From a checkpoint of a small mixture-of-experts model trained on Wikipedia: 32 SwiGLU neurons an expert, a shared expert of 64 neurons.
Below are experts of layer 2 (counted from 0) of a mixture-of-experts language model. Rows are named gate (a neuron's input weights, with its number), up (a neuron's input weights, with its number), down (a neuron's output weights, with its number) and show model dimensions 0-127. Each number is 500 + 40 x the weight over its row's rms, rounded and kept within 0 to 999. Numbers have three digits each.
Before each expert's rows: a language model's description of what the expert responds to. This comes from a sample of Wikipedia text that the model never trained on.

# expert 45
It responds to: Prepositions after verbs. Prepositions, chiefly for, also of, to, with, in, after verbs or nouns, like bought it for $3.75 billion, sent to.
gate1:476465549481501522508430463502498513571479470571506464545453525472413458450452537499383451464545519514556544505524477520467503560517479566505546478445436543478540491382464530483482485480493459550495547514523559532543508527470493436499534495538582499527527487505436550535488453482448459449495472525572547515463532497568569562518507558517519529539528569481496523489536540538491516467509
up1:490486522492489492521453448486503465592471473529545460546491517450408457471466556528389430465545528527584541509488481517505468572505495539538558454438437555502533483424519513504498468477459477517471527534500582505550491532496521455537519492534575496505508498516485520571487418496462456497551497478521559511448565462585531523495492548518545545577493525464485550521519532528481552434509
down1:504490490537518548496498509446565492554434526463467514522569494430504472529541528460555495546542510543474502537410481460481395559449561509541460507483467435502443554466504540485479416465523511513558481427512423560470551520492538508495581497478483497475496417425509449487547500556461506574495536464525545506434483524454527520486499539577557503509507462493545541465511496469524551464484
gate2:483518559467437453463484497517487450478435511514519528543537527519412537541447493507508492492431460442534483495532504471489488574510508490512524479458543502492534450437523458555463513517505457517415540528528547434530511551529549619570482453539487506443488560481447581478529483508515515595493496419433561568470523493510446480480523414490485495590470502457468497497488540495511532512529
up2:453545569459445457485479483486535483471451461541464513497570511500472539529395509488450520512456447478478485477527525533546470546487478477498453538452553506504566442529510474516474476598487478469485540487499534495495497528523491564526451486503409470413434496456444593466485465420485592467487469503441557564469530464500541500461497426493449484535452575463477487458503500540472479509535
down2:505546481523528465487585554476456515497394512446464426438502627465504550616468553502547427522507554519484488473475522528496541539458536510587454465553491492495492537521524517518494513508476491487413478503466498506428500476475463542516508525561501478550446550592431502469482463475415551524442540489540475492489497482521430486484504510452513446486507501511490499482507455543490507519556

# expert 18
It responds to: Foreign name vowel pieces. Vowel word pieces such as ia, ar, o, é, í inside Spanish, Italian, Czech, Catalan or Norse names and words.
gate0:485592504480481432486441531423432530491514487474492454512406443503524538519481563540486413522469483548498460518498530441434433468510525530554459499569513498469490490470474532515518482460503463439417511508501527487501525512531483509421516479466580515524467478468514544450516572520487500525519501469520556470470452499456517481503492412468442494526440484494400452392525460535528480565509
up0:593512501513540436451546509537473419478479524394491592526474425528591480478466515517554525506577529516471472453460482509525510456497426497500486469492513468431537507523527520470573499496484528540511510417568522512482469497418542536489445447462477454473514490522481524483466520448490490522481505469508443512448570480492534479455501434492518556501427403482476453509591498495516488467515
down0:526491503514541429519536437538515343542475603448476533485529500422513477486486492534524503505541553558526483524502543473477475495473491522469537490498495477525546505510525546541499562498454527419449602421466456489505520438401487575464519491421489431426505473515511494490460495558489519488542488529509518522535514518498538558478537504461475526478539484532489429468446519483476482511561
gate1:494530479499485485447498431477494516478469531514539529567463549489535443543474523513492555519448478509480482474537626430518537469540489524542514533507539538569527521468458466427455560514507499511487506531527556555514504441516547493498550520477557464480594504494518475499497507495510514491572399503409494546489553526586521499502453444469557469508570509490487491427487519402428458497450
up1:516520518502467474481495450446495542471515501524537532592482558510487459509468536515470544471434501518476539481515604433527556461510502491563525565520515505567551516433487441439484559527471508514485465526527557601499465449564523474519583559472542491530588504500502511501485506488477487491543439499413523542510522499591546508489492470455556483499531493483471506418501500451413439490445
down1:596508478511486473590508494502557527516473490522489538535453521504464495448375496478532485508489466556493490511486448437526504526453521503497559525573504483464384489476476481438534460482528514472526422523520645486553489478508449516497551466513437494482551506500518533544502548495483471470527464447480468498506487508473522510475543454547474413507476421562502591500506553549542488504501

# expert 6
It responds to: Table cells and dashes. Em dashes, place, song, Result and similar header or cell words in Wikipedia tables of sports results, discographies and awards.
gate0:458521480360513524504481502455516501539417471533501502462469477559466488457474484564505486513433502386406499457501537536514518562523506526483493561485457488489489479520483496508485463443437513558440532389548485502555537527527530524511439464487503479511425485492518506509529524469535489541498506578444439463505454531496434475508507556468465536556485422522505563510487559455507473515553
up0:525485507615471478462538526523495517445551549480531472548514551468565493535508518445475531515545483580530525508539490465513535487434489501524486456515491511508456539490599453482515509531518507399543510615463501483438464413474492441533555540511479503520543553536435486540454493489476506462473420441517524542526521478474534547512520419539516528478532569443486427490531438502538480473503
down0:460556498549553459486533509567483497502542509522517549506532468469471549552460550477552456553508497473465475545512543518438438454518491517551561496442521534566524547540532536571490470404446516395458486544480491467504527491513541403475503519557536524493483481498484497469449528544502526480441504556541534509562473526542527537486458517533449446472515449458400421553484469430497493460497
gate1:559517454521515409483432555572489585463509483495464473550543444532466442558476469523489457488478497508459463488476530515531511577513526459530458476442526488451483509516482532388495481529518437506481468549461510481427528492512503505482498532435522579529565482516525596420533436494421506491480519446505458544498515520472447472467488433449543483578464431524460492501487522496441486486482
up1:461486569524445610508547446470504443513480506531522517431476525490559494486539521473510542526511473565521489530538471513525490447512493559505532544542514514485478483475482501572555542486469553521560557471508501509585456493509483487476510474578417405450470498501455383572458529526581520482540494540463554478500492491523545512549504577537426551454502524487511529489484458505573531535496
down1:499505419521482474542450494544458410482512458410494533453508634441501507509564465426558494441485483565595467516523480416500479478535489508537469488486500470431557556544481475482530505532475530456467446527503455601534473464498480535456474546528559458437574538478522497511498490476508479514521473480496476537487486426532545479473548448507490478527524515498559477470454509532536483490545

# expert 14
It responds to: Mid-name syllables. Short vowel-consonant pieces like an, ay, id, ak inside Slavic, Central Asian or other foreign place and personal names, such as Říčany and Kanysh.
gate1:486601452466457534531477547558518523522549474430485511523549462562464548509482506474521518525554451610473446403500511464478574462477512539438485507486488561505568541456514564505563453486551555524490550506486471555411459492456487532469520517483491520562476498432603520467554475477471476505502498517456443555455533561532497557508448480534506470510516515502478473495472490558507495534460
up1:505586544475468485553555564515483557592507512430475455498553482475508506475441462482472517470491470555459522390549501482523539474492528514467459532451582575519534564522532514444544437546510521569495564528507480524426501471480490498467484486468535518544537484482506540510560501450429543498504496493491483541436510567511544519484420477604552512505519543463543477502444550509481535468464
down1:452531474382479574450535449524508518552511556526435515556484435501507517554509508500488524493491519465452487457524510396550535463491425531473478453429449496523521504542534501463420544483464500586519555502491495460513430528562484500474537536504482466508466444477499514517528434512499536531489503560452527539555471590481497465514539525523525552513539525521512527454531462526379487547462
gate2:467538468484507513542535458484492445494587506505493484456430551534486518482528448524531531520514490474484560500502542526512513432544566503499457522514553485516433530465522516524488446460521481518487548478521424489589584474549518559439508551546516537499478428469509518464487490526515528460524455496383550459460453553433518545525465534497452430463457561411424519465498495510455543567522
up2:542511511523502470464471532506516520476429501517501503557568429470490516496439587459452480454484523516515450490451459483489462575476444495512532485469410493484563462514464497477483549554521497452501457506473587502411430531477484450548499463461489490499517556544487515549488531457495493544484537494616442520547529448569513448461499493505545556505544456604569492523478504457543465475445
down2:529443473490445527511469539509517518488506536459424542521513490435539503471452425535556471436493464539437499434489527523556546458384524460463495501464526458465509496493516511429459469432497592470488420495506478546460522510537465485452500507586434445445463475472559494444475470497520523494537448574506548509516489477474483388515496391481484501483466492512482496539469473492443501497516

# expert 36
It responds to: Consonant-vowel name fragments. Short word pieces like uck, aw, ig, ow, w inside names and rare words, such as Huckleberry, Nantucket, plus 0 in dates.
gate1:466514546531550581506504614468508506504548487511517510563479519454451492522533494464491514469474525498478491548528477491455528533438484529557511468546504536490458442484515501576497491503550444490530419469484414460464548561498555483461537497471460472471447593388526584576478452565535490549522513541503519552501514588477505519545523515486495464527486534531484484447473517479422497546447
up1:546472505430453433483510393545444487486446516486524522415503449545501530503474507554509495518533514522522496415473516500536481527585526478430489554494499469529551547488431494460499538477483540489462527556468559522521483477492472535498458462554533479549554479589492450427510598428457503398497465477474503420479492458537504495439502495529490513505512486483481496578546492537562502497559
down1:509500558523455494420566496565414591483524486411535483469579501572566580538527486571556497547472571480545459502501491573534523520474449466510521493454475500517428476493498503478453528529474495555525449537494492500534577511478556434535471545446513556505556509443464519444526564432558468487504507472462505481539444521491498514473535496478470465477451556501470495543467507503449515460502
gate2:491485495500544491569547495481416509512495441374491535539553527568531488544472553504451559534490533442487495548459453509544512553479503509443442503502475566458587564485521496431433512484493459546504506535522448498491526463486516531559398460578494509489473455507459537552533476478489513488510476502524412501572512436465527460481457600450449497513498506470497441518478506495493501479456
up2:509508456520563477504535483453405530490509434421481527538564499525468464525489540518440527530491536434488499529444446493538501602446512498455439491491487563448550536480552485442416497462480477560515493524488426488496548464522501534562409496547474538526467443497481543560535460513551512494531479490517457504564519419500534439482457578432473463528467488496524454528461507448487513454480
down2:539486525554585464607545490471557503524537480457528594492525558460479450518469554545465531448551507487532492504523506514509581549459479504511484554563589514524463468522481474542509529429502509459477517521506462486498539451493484583518478511448499496519555493419472468504485470498489499509502559464522434481479557544490519520543474526526468496539479445522512445535488641582517540444474

# expert 32
It responds to: Month names, temporal prepositions. Month names in dates (January 20, 26 July, in August 1992) plus time prepositions and conjunctions like during, until, after, when.
gate1:500482495503432524578487447513511527539550534500526546587548540473470430514520526526529485461459533510545589515501494480457416521525397503504441501520564420538598482534480558428470483480528508492457450538576484486535492502582497470579467549501519534579524489514501507431549456460535509549491493545486496476481468465551515526534488447522564491467458489454499529485503457551556493479509
up1:484489488514421551568503440518521535554551542509523546569560548458473441515542524503524479463470540514551595527495499480455405531507393487522423490525534433530602490541457546435486495474529499509457460540566476465517496516574511471570475518520510523566521506512510504460550465473540489554508483563498496456461451454559519540512499464515549486486477498459513535499508446559565478473507
down1:519542472501515464512550490482461549541491556514494449476499493444532478475562489531443493432505516550529524524495402524454519585516507468535469504458512500580593538576493514507447552530453538528526510482454452482466497502511458531518552591455504487532545517515530539527564463471545482515453561451471496505422474471502445616515442460527527474503473538585468525542443519499452490523566
gate2:499495433533487493557399485526490497528544445467471491538518504554533492525459491482529487543386463497485547455442492586540530449475532530493494517425529511474532543487494453546441448563532490451522500469518472499504516438512485543533446510441517508469514555464572527543439467460493477459559525406466464524504544469541564533501482455507541486477498504507560571551427561472485543580485
up2:512500452532491469546408448517484495536559444479468500541541504556531515526450514481525474541406465506472547448448512598524534443467545538484492514408527526453524535499485482530440475562528492457538490483512476501500533457530488562516448496455538496485518542472583511560449471455497466458546511421461462516496560446538558533507456468510536487447475484501561571566438547481473549561467
down2:484484561488514566511480528498498443532565511513560501531522400490532487467460583581543487511569438488528494457522478402574555537524487500496503559511544489490481456444543531484494415423591492502519451517539521551472529497506478496433473461420479482438518490521518509487566485483538563574472511508519499483522542528504546481513600467499505456490506536539551551466523506507441471515557

# expert 23
It responds to: Single letters and spaces. Lone space tokens before numbers in sports and election tables, plus short word-final pieces like s, y, al, as in Chev-y.
gate1:465448418425474509516498503553536509516538538487648517550491474465519506419512476545477468515553484483556493583549513531516458486531476574551451504435523524534519459484450481515471458474519508476473506480522495564493502437521532477567475488501540518436421462494502528470442541498488555499596465493497432523530434526513486491497559447554542498500504472497456449532580513431537479461498
up1:488551530514465433519514497483563523385434496509513482491495473499484477472407494548413517494498603515536565537484490463449504459536428437499497541497511477493491529464531496485517489545426507480501476511530487482493516502448550495520445502571432427546503514486512465509502442505431423559451423496518550434512439512443507496485506453460506493465487540558501446441476493472551530555583
down1:442486491564457482512475458523432563470500439432476528466511478474471498483477535435467502496507462469522458620470501481535564485474474478512445542464575517554575546448469496442514507432515470480490454490472454569397443489511486570526508447479564509492485486494484576514496461521494522488520457531529543502487406466446470516511508499491488468486511513465501518412555493423457510510593
gate2:538453487390475456480506522517484569515546481514535565533492521571528505578594452446472541549519510494542486520473553493512501465553505483513443502427459558559508501517513475527442466510494487413474558565522512500481602508500530456502491534513554504403540471498502535424559567436504481479550436495539428512487449456493530514538500462523537490466532546434474477487526484541487485489466
up2:535488517574459512518483442566539476484565507506518453538471469445466420502486409557429503523489537427458520553528579540470574409468512405519490512467440468507523461513537507557478505491482497491502497461471459453518540486461485520489481581572433552514487528448610506487477502494481505531476488475509499497493540498534464561514485464491499412504515473520540469526538494495555490569583
down2:447486464516466515407511464524552457461517487496482475467633452425535469568532476517536521513486514552535491512440487618515520487527500416523506461444538437492560445529503553588491503453505538519528502491451462512397487464494455538509515553442463518429552485557513511546491542459495515519504529505450512525482509527459457461440505490514515501496465486527541492417478427482484534489484

# expert 22
It responds to: Digits 9, 7, 8. Digits, mostly 9, 7, 8, 6, inside years, dates and stats tables, plus the "(" before "m." in spouse infobox lines.
gate1:525524467492517460456432500512524513517530405429529516520525485605460503560439478509626451508461413455534480500523556457403484527516527437421485480431503588536490528580523489546485486536515506557530475506547563559510514498466489501529547528472509552490498462441417560509480550537497516536527458531480496490472477505483471542544544487553542514487491521451500476491490495470498489534550
up1:497472484511523555548495472468520474485536517529481479542484538454489480490535472562403500526487502476492535564521439474556419459505560495533510516524433481464433476481564517460562439402507459497486479556423419484509571463518451468515499565477469510463523551540545504481502526512547499495473540468527451445486453498492504499442527416442510490525460430528494532621512417488542475505469
down1:469505500446538561480522510459455497554486527526486479475474548503448525530435516534543491558495446522575429508463438473460514550532507496511414489439465473456503501474576516566534468507522405610499442506520568507509522423531592574439465524457535467454487481489511522492499495555472489506494438568467501564508576492477543493523493438474454546518545498539533506532550499471545525465500
gate2:516515455517512555573489526462489528526519493516473508528468543550477501457569459499495542499531533508453482518505608490484475456569458557479512511588465554521473493517488534506572413494511523497566512470514453571468555540558478551477479544471585478520496528449427453472527501536513520511492428489518476485521480521420520485484468592465542399546466487480551428477468453466550434500526
up2:469485536443470418480448506537522451519506515415524500505527434431544518550427513521501535559450475519512530539530438535511546559461558502486478510404516521463500516478521463406505528519493490496464503501451532478505525401458513439519483472501419518479501457591540528503477502454551504489511511572483459553450527474550496459482531406509448531423527467520495531516476489480451588527460
down2:540469547490505507484481522502481537463489490532507503518510572437515442475492434505493541467455493504477460536524463563543466448508510588430523539397428478591525549497500528520528458500454512545496491465519408511417430506602553494487539520490519516482467541557459444515493460539463399555518418490518527513470469540531548464517526494499520441528543468499514450524483489519449572525536

# expert 26
It responds to: Clause-opening connectives. Sentence- or clause-opening transition words in narrative biography and history, such as After, Instead, then, later, while, which, This.
gate1:498465520447500527500479529423530539489473494496521572491515487475476571478469513527491483554455462355556439469502513514438548490463550533464547572488550476531517533533489550391469520561494476503457503531470537572520512461505565548524479536534496488476465443594479533477533538467490529523389536508525555452506488556484589494532527473528430507489521508513464493523512499496473501523566
up1:501521481549508473489529470563464467494524504509472425508481527511511438517520508476496526472562527623430542550503462516563435508555461499524453444536458512457510447474520447615536488444491516507527460471535488404474466540478453450462523458467492522526537567418542466508462453530520485475611460517487457548515493464512421464465475507479562476506482486483541501487474502488536495470411
down1:464499463506481470464488450534420490541476511458534520515485560548542462484506522507474555434582456525472578469486485459500495497566463515508428540476517514428513518489476470540509565523498509490436491497549494487502448533503560440557519453603465508528462541450439594451527500477481493512517516516508496421499513525453437367486574515549584535500449483501483469490506445534532490537480
gate2:489522521466443515550530528471497452533473402479476504532478450490492488459471512493471504531411506486500489493610543591529535404392517540468569494499558446466474510529539535486540591457424515479533482503526462514562446478503544442464425533512535444505534511476508497502424530491505442442504476471538521497479497436526543464526445494499422481523503491515487476538545524529454440502532
up2:517491514513524460536515443546506561551518607482457546559539484490465484550472469522473507495455555505514538494424522538493412499498582522545497469394447539421544494454463515554478565559476490545445422514507511414543568478459524477513462528509525509488523501492540435532484521514497418476536492545526519543472568494553504440527481584454532493532460473480493511480509426480480532515488
down2:554488493536468491500461487505482483513578513468495492533480446518509502499480544527475521515537464542498507489459467474501508464546459490500388530453547507497516452459439502543535536550406594529460476490506532411502449456504551486615492496465458557493459489504516514522404491531510513520528593524463490478468500475490505484524481470548431496447623596468480499512443459555482533487550

# expert 25
It responds to: Mid-word foreign syllables. Short inner syllables of foreign or transliterated names, such as al-An(iz)i, B(ur)lington, Nurmur(ad)ov, Murd(och).
gate1:513444489504473451541553489516486538455519491504516542604419501493488501535521469540504511561545509547482486490463455457545554525449499480508510551496549497512522470509498533475493484484486489471440582472444468529547486481523479513451397465528511562458508446521411486505623518498561570544448568485529528441506470570499545502498503538521481555465587457452427462511526490439561495487485
up1:466563506512505536486477514516513475572489548492520457449591485509491497469488497470508483428489508430546522507539530544447450439599501501489480438511428538475481556532495489552534512525492520499567472481550532482483486485459536453533592549486471453527505571470607535482427514526439434477502435532542447549502557461511508511505510456463525452538445547528575519505473485555448480451556
down1:472486504472525512519443530588449453489524550514492511492457467556506549526523563533569530514545483404508491549505514488454507489582496457568529372488480538493446507543434405522498536504500526465523502522573486536519486511563562541535558471542511469473519533440455509437433465500480478491505496543484556547471500561545555552471535499426495528476482523477490561566544469483481534459507
gate2:532449460543512500538501518420481531532516514425454539498542566482564554483530556485552495388515528480499500505557411486506473495510513494508539478504545417601462471465482510512443492558511489493407442536570506491489555555549513513467441506526545572503507465484499505472543485478389462480505515485490470491512493506528535479512558462511497576455434485449410490471463468518502455506519
up2:522491444503482584537552510477488539569476537440486544511515520537471539552555477506522548502518515466553490573537457486483536497479576511562528395528543393471473489447469494526538525510491495482446506554534629532504453556498449511477475476502481554514473506492450538474602514500455547549518534482527497472481486520529540419540512473564450550537513474480423451479511446509501505477529
down2:497491578509467450486507465501479568537445446534453489420482509485571524531497480570477522464540475525548528514526436516490494434510579496495480515519501542430543487498515506512528533515454508493558561493489589435443489454470554530420564466445449489510478454532461496517495595502421478505562502475462501554417487452471553481519511414528481458473450546497444527464484519449546479455497

# expert 63
It responds to: Line and section breaks. Newlines ending paragraphs, table rows and section headings, such as a period before a blank line, closing === of headings, and final | of rows.
gate1:469576473573510533454492466490537506433455547537533522522504508579500506463568485436477574505500460516472487454498558491495528455563411451501431514525538539577502528500593524542498504532517502533484540485530530555523524559496543531453537452497489421481455534487424482523552471582553561552508501478503527523525507474434461449555465516533488510429498553495495481528480451531460414474477
up1:486561474588513510480474451463529509451433523548523515539497498555508493482546499448471566500520469538480489447484579522515537417554427455489435520545505524569517535476589529543486507504517482550504544467505515554526522534505541526479535429504484423476456544476450441534541468577551546532519542471493504510526500462413489487540473525575458501416507530476506500559476432572467446481495
down1:474493562440503477430456547530440507499484514483475474446548462506505475432559560573469564423533434577480475497469493490494505480511501456462526554548493518484497516519471485558495575463469539572488461466461487470440497527476524527531516492490470497490484482470517564538459491552600511472525460533479506500467543416485430439479492489512415619424474542554523533517477509548501454531466
gate2:508424516481423507558557561508533508534546444541503428489508497469532466475519486501511614487497480540464486542495534493489565506498553447526496526467472495461467432471541458458471532501422509459459478491503543523470555451552443477491530538418459528448512535484556549472540510502508483489459468497373557526480528378541498431455506515502471499530442469501497438494445502497565509478498
up2:519484483524445528442477412516434479502462586477500525469465501502534533520500523512424384537515504462541555476463466466539410478441426545446458493554526522501491524551522585476493465481554514527556504520464451451463473489461516516513438496529582434524478469523458510508532488526489547514557492527614430485503489585503490513471498478496513531482541523439522515519528534535428530527481
down2:464531503546439492482555535444453508482437499483479469464455515517581508465572486474506531539424478450465501461413505490583528484468410500517473466522584456528552449550545465441451523492513587474504507499540499531465454447525417556496549484473523505446477493531539526485560491497494461514420516540483499408522502562458452530539497536475523453528450523526473522541514529497499558555553

# expert 29
It responds to: Latinate suffixes and of. The preposition of and Latinate suffixes like ate, ation, age, ated, as in Altern-ate, appreci-ate, Pilgrim-age.
gate0:453444498540487457425589553547456441511558499473489518594469492530579536582509507537500456497457447495514484506500487523541547498458502447500488529503548536500536489477432494456527511446556516467539483558503604474523449471470481443534505510519464529488505533517567516449473467495581486469524445570613461506514510531547454482580541472503561518528452449538484514471481557530520534496509
up0:476552476417494488527492483471530520562466584448503607502497491517514558513524500513502523477512435447516479459527468505461465572471505590554510479534529509444492453537536554556538474564473429528480530455530483561559467489548433562526557433525546541515530453504484546527508514480435500548499527504504516438598580496495521485445412471544451478523470520487562484515491526513526471518476
down0:533544558481495550515491468571491557529499480389474542534514509493512498518463561502513514501455502518444517402468477516543500557547446494548479542498525450502504475514550490540523516577497484479546488507553566487609486503485507503507520411512541501492482462475470345481539550526513516469553499526460508539457523531460548374500523531521541478504545522495518487573529506561500505476535
gate1:521536485583493499499547480518521467518478572534567538503449480530545489483557514517554436466522560509509477462505541524427446574587515531506461500483459533509556417501464459520495556482509448502464542477534502540512429472496609567492480460512528508497588541510484479568516357529509555496505487490553520452504481491559541505467510490444541499487474531527475512557482491544480543471562
up1:508469484494532537530425480469508520467491481481475477494560505467538516569434458459485591506485471479476504521490483551558566428479496469487526542488539468433495630512507522497476397541500506487527429525458446465467555505477425461544533529416450481451396520504528561488490605491479463475450495484474491577510554481469478529514470486575468518508518513453515468483507548466523494514491
down1:526504507440450525527536549501534486588525493542542425506479448479516508510500487513445513453565518435553493510544516446507470485484521506502476470528455517490479492561465591525502530608482500571608476560479522550509446585423452552468492539582543474489517493517515525586531588497507500504497487539440504518438501510563486545493474453524495465489487463521517464548460468552514450484562

# expert 20
It responds to: Table blanks, name endings. Blank space cells in tables and before numbers, final letters of first names (Brenda, Rhea), and colons after infobox fields like Born.
gate0:427510529449568496466502581501522469521535508502479510498519527555573484463533493388473500557482497476506459441553587461452513492533478568455480533561487462476489477519576511461463448450590465446553523448551454506501500506466564493494445527560514554536547447481433535506510499482486508484492447471603532491503482530510427487518503515518533489507535487497444401474550488451518501469456
up0:477428439482431586519462536470545483519519461472510474458465553536524493514524489552532485485515514528475516493539451477466528463545483454511534420423535499480548451447502481452460464534406562507478528560563460500504541484462516439492475485416512474493512488486515557457598581552473485513466530527487510428497441495471543551536528507496472527532526538455576533503404513567469492477444
down0:441488501526541501405494538553515503465457535555582435481508513501510463462529531512492476458544497518484457504514495509522446462519483519442516480498489451459533499439460527585510549495553542471448477510565536526481468488509543520479545470597532471505463559433500526438445436510519477460478447512568496439483527543465458538397462559437500554451484498450456469524524468548464445431557
gate1:462505517516512512472491551516489597529463475476556512512454511523516494539521500480510492527465435463437466533558524515524494506430465553474529502489530487527474503475461514423498454528496484479467569493589539597437606505527489466406512569489489496469516467480451478475486482522420568470536424502512489493492449481512525457456494500447469565488549484430417527483488474519543379469522
up1:510487498537537455530494476551461498522506491468499493531497503530484491464494443463523481574474487476443477461526456563542553546458523433502537497453476513520526519503509534430513429538467482444542519499569589586384538456495457434402517564460501418480521477447483498523441500489504499427478476522465509460469471440508578471488506533474479561476541462489405492449444452480528483471478
down1:472520546555520574495490541483500511521484529554530448438561506480526533559517475556532424519417465512525521457542457458520492518489446467515454490469434554459501535610508492537491449553481444473451491539500518505475486467519468464459466534513518449489513527540501452559436491494401519422528569506408522509583493564518443498497531561539493528540481494525520447488507545443528436462528

# expert 59
It responds to: Determiners and diacritic vowels. The, this, its, it after prepositions, plus accented vowels in transliterated names like Ś-ū-raṃgama and LaTeX symbols like $.
gate0:505513465500454493478511473523507524516438559515562507603545507592467554568479516452582410500490538453534562522468597463535478566541487470426493455503496521519512498583527509418463456472487458430456533503501482534418504537497488475498523522517542482496447482530488526552529539456491548507473522447544542465497536503443472485571529491505539499503433489522449484484578485482540484516572
up0:455530474498469536482520497525513474506458597553545501557573522577423521608498511499533445508496508445505544561480551495536418527489523513432556484455490511492458458521505541438495468473510463491480562513501500500419459559511510481541536549523532451511416491529479477593538577464499485499529588510539567563510506541451492460563471488530520537471460530504508459506552453496514482523549
down0:511512494482556513481451461572479517475453550530555528526509541533477594529500484498494534525528483507488432477467535494501537391501542500522476509509571518473450506519537497482452485545549421547535479575521556498496452504480466414527587514519488471522598502475520484460446441494423488550533557486563472512465577509509492515570480417571490504520534517536479479494448490547457458422513
gate1:528494533447458540548526490568516541536483493530477557522438534551472527508545511469496580439493498430500437508555455463483527455527549479495479519493446491498536531477593526473418540480472540402517469477511458474538548511492515456487474503485547533525514470465484515496430503500452610432414497502492469559431540556515506504571491520564452492561472545507408524512510511534434484476512
up1:475488467516564457464478504431483450449524531467528464491564469500565470494469491522471441526540514557490535516453550541523450519478469504528503470536537503521445474512414485531589444541521459577506501518468524533431465485499488535526503497508436515466474519552527459496565517483553437572586492513530585484587438449465483505423527494418557520448535482467561505495474503461578497541500
down1:513463504506466490553475531488508389450511452509496506495551514539503495517499473502604541498449483446513443462540572491469533486447518510482474512480487516520536489504471497511560514572474450530472487526592614520485523513529507509487469504500486483454376426600523492471490509492509497484498508572513498464568409401501486450455516476519567533528473502458501485493469531543516493599476